Below are experts of layer 6 (counted from 0) of a mixture-of-experts language model. Rows are named gate (a neuron's input weights, with its number), up (a neuron's input weights, with its number) and show model dimensions 40-79. Each number is 500 + 40 x the weight over its row's rms, rounded and kept within 0 to 999. Numbers have three digits each.
Before each expert's rows: "comes after" lists some tokens at least twice as common just before its tokens as in all text; "mostly gets" lists some tokens that are sent to it at least half of the time. This comes from a sample of Wikipedia text that the model never trained on. Tokens count by the router's weight.

# expert 9
comes after: " | ", "0", ".", "; ", ") | ", "3"
mostly gets: "°N ", ") | ", " | ", "; ", "% | ", " | +"
gate0:499456493515552552509480502555543520470511418477504497493540489455529517474546443476567538459443555507463487500512395573
up0:570473499513535500482445473529502524475503473446498500536449523545458567521531466534565577477555542452501492490406528566
gate1:481489493492490521495452489488507504554492504505494578606577531487492504471482543553519527478519500577515424514531425432
up1:477432487527509498546474499455474491503461474491484565595545496461481518508458493535502525431475460554519453494552438435
gate2:453497502488496522551440471535517475482478475472489447516546517568513508478578472551472548571522530503459481456451504533
up2:504555530507469545541477495571552456500454434481482450496514482583499551492540403532470492558478494501395470442536514525
gate3:499480601512596562486496600492494533516512477545466521471436476484509553524449489506510554472540515541451496496504536488
up3:413514438484526488501476648488454553465532486493483544477544510527556514488506518547423458506509532605501537545549467522

# expert 7
comes after: "2", "1", "–", " | ", "| ", " "
mostly gets: " Cup", " FC", " League", " Championships", " Championship", " | DF"
gate0:453477435483497457496498582548433468568442490537474543545440523579525445511510425484474496512539452515461619511442489525
up0:431486557435539491507462484499517471538545525515538502524553446480503550461516547561523503541470544517471455482583470539
gate1:529416455417473461576486434487484492554452498425487495504560490448521527510525420509484524465452440498488523490499452540
up1:493480516440556545501505571490515432462523502484485608458553445586524421496555463483482460543495511461458528482464501452
gate2:552446496518539527581527525473514464546486400524494491469493497556478477480499492467501492479548521535515468499507537398
up2:487504526475466486383448442492510510505544573498482460528465517471543518496508502582523499492447498462477515485477481582
gate3:504502489494477473500468503451647521472508547534497498542491559523508560543530483458495497420499506459493449523468500458
up3:464562474481463441509551503547417495524496506502505474507505503472469459470441563516513503483479550541502476499513518571

# expert 4
comes after: "1", " in ", ", ", "–", " (", " "
mostly gets: "th century", " (born ", "- Born: ", "°N ", "- Died: ", "930"
gate0:494473480499480479500553529495542419459554491420503427445505541481500484448451532484551495558444474447416496509508496511
up0:489478485550530505427496463525525510408579561500407568585457475538504514476484495469479520505477559499488523541485530440
gate1:524551539503454491519579534508482509510477496496511532515541494443542451531463513507403466512566405461439481527447536405
up1:556511515479482480476594496530516547505533496466515513526496539503542596446491481521464479436553443412501468515550486464
gate2:464485500496518541559518521467504442518500542446508542535503576548456493575464528480556479484440486530450526516460419550
up2:512453573490497542493488563490494504532432536504532533482510567530500473512512542498589501453374466505539601501482446549
gate3:498495410565534441490566461511498472491470575558547500486507505420554526563429454503522522478504484510482541446495473488
up3:489408447511484526482475492422494462515487498585445471526544526558512524484550529457492462503540498469480514452469500487

# expert 0
comes after: "\n", " |", ")", "\n\n", " |  |", "==="
mostly gets: "\n", "==See also==", "- Coordinates: ", "- Born:", "|---|---|---|", "- • Total: "
gate0:465483493480447524488489451516519543469486448461546444504478550530478474478517476568469501499513495534496518484520510429
up0:535478531486454509476517515489541497479514444450522493469502556463573458578475461516584485469486507549495509529414615463
gate1:527494444526575513462481504522510523536484521520539501531485507459482500461510503524515568446494458491500531498509487464
up1:494468474451476488547494454491436435537499490532506472479551509514515406465407520514459459511476570472529462439389460487
gate2:575428515524515505505539539552454482471523492453512484492482544612504514490429493589467469540553541448518479428515461501
up2:481443494426529513511520485492512497570599508511536541501549458493577429574531439434548526492538512491525522413536445546
gate3:407470569495534499497410478521509551593489528547439476543515479494492510567556483496443543586496485471495536480580488487
up3:435555492563469561500576508467506512466475509497423518522528446528493471519559451541455495511531508516532521529481504526

# expert 3
comes after: "\n\n", ".", " =", "==", " ==", ")."
mostly gets: "The", " by the", " of the", " from the", ", the", " this"
gate0:522503482567498502590502451496460491513446472497517449539482538453476494470533452444532523531453503518529468519490529555
up0:543548584611522525520502568454549473475532456525526499498476519523494492509542448459528501470464508542484507503509584494
gate1:607462529449536533463507556435524477498421534463502515503556482491468508489477495522457516491512528511473549451551551583
up1:541550416473440556448500538569536562455483531537486476435519541522483509471467515522489535546486522477451523435524572556
gate2:517510559508451556522512440468555485519402532513560588522441527522463457450479412491508522489511473482476496596438497441
up2:568542492425522494564453518478486477516459460530539523505503500525462496455511498539499551451477519510504533581470507569
gate3:498551464440524446528475510441486513515506527527479452524441525514469589528489464491557476486516528533478534521443432484
up3:504421538501462515531506588521517503499511494470484528473475489491472525456551436498522532541499515506545494479530499500

# expert 10
comes after: "\n", "| ", "|", " |", " | ", "|  |"
mostly gets: " | — | —", "| Party", " |  | C", " ·", "|  |", "andidate | Votes |"
gate0:494466481504516511398570490507505535529496532467546580508495482515466453526452603349511555489552522534473477502501513449
up0:472438436463508458453562561502454506530516483561548501530508489481494500514442625454508458507572504482537498498485492534
gate1:477507490478490506545368470477488554496536443466598494516525506495507463531484441498503499509461494465541418512537489459
up1:531514558503472466476562556534491475479515566554421513523510476515484494474498572477431476505512471524477569533484476515
gate2:425509521452451487521481506424500496520480524480523471497465554455494517537463566422514461538533558515427479521489556593
up2:523484493538525517462477487585521513495484430532492584491505423535491479437513465539479580539470442517574550451532502420
gate3:445435522444531470573504439406486524499507483477540510551437512464486501588590447493523485513459494542475527483469500532
up3:488451508479440503489456489513479430477462517481509559499486472453480515521541479487472432523486464534484541485504529484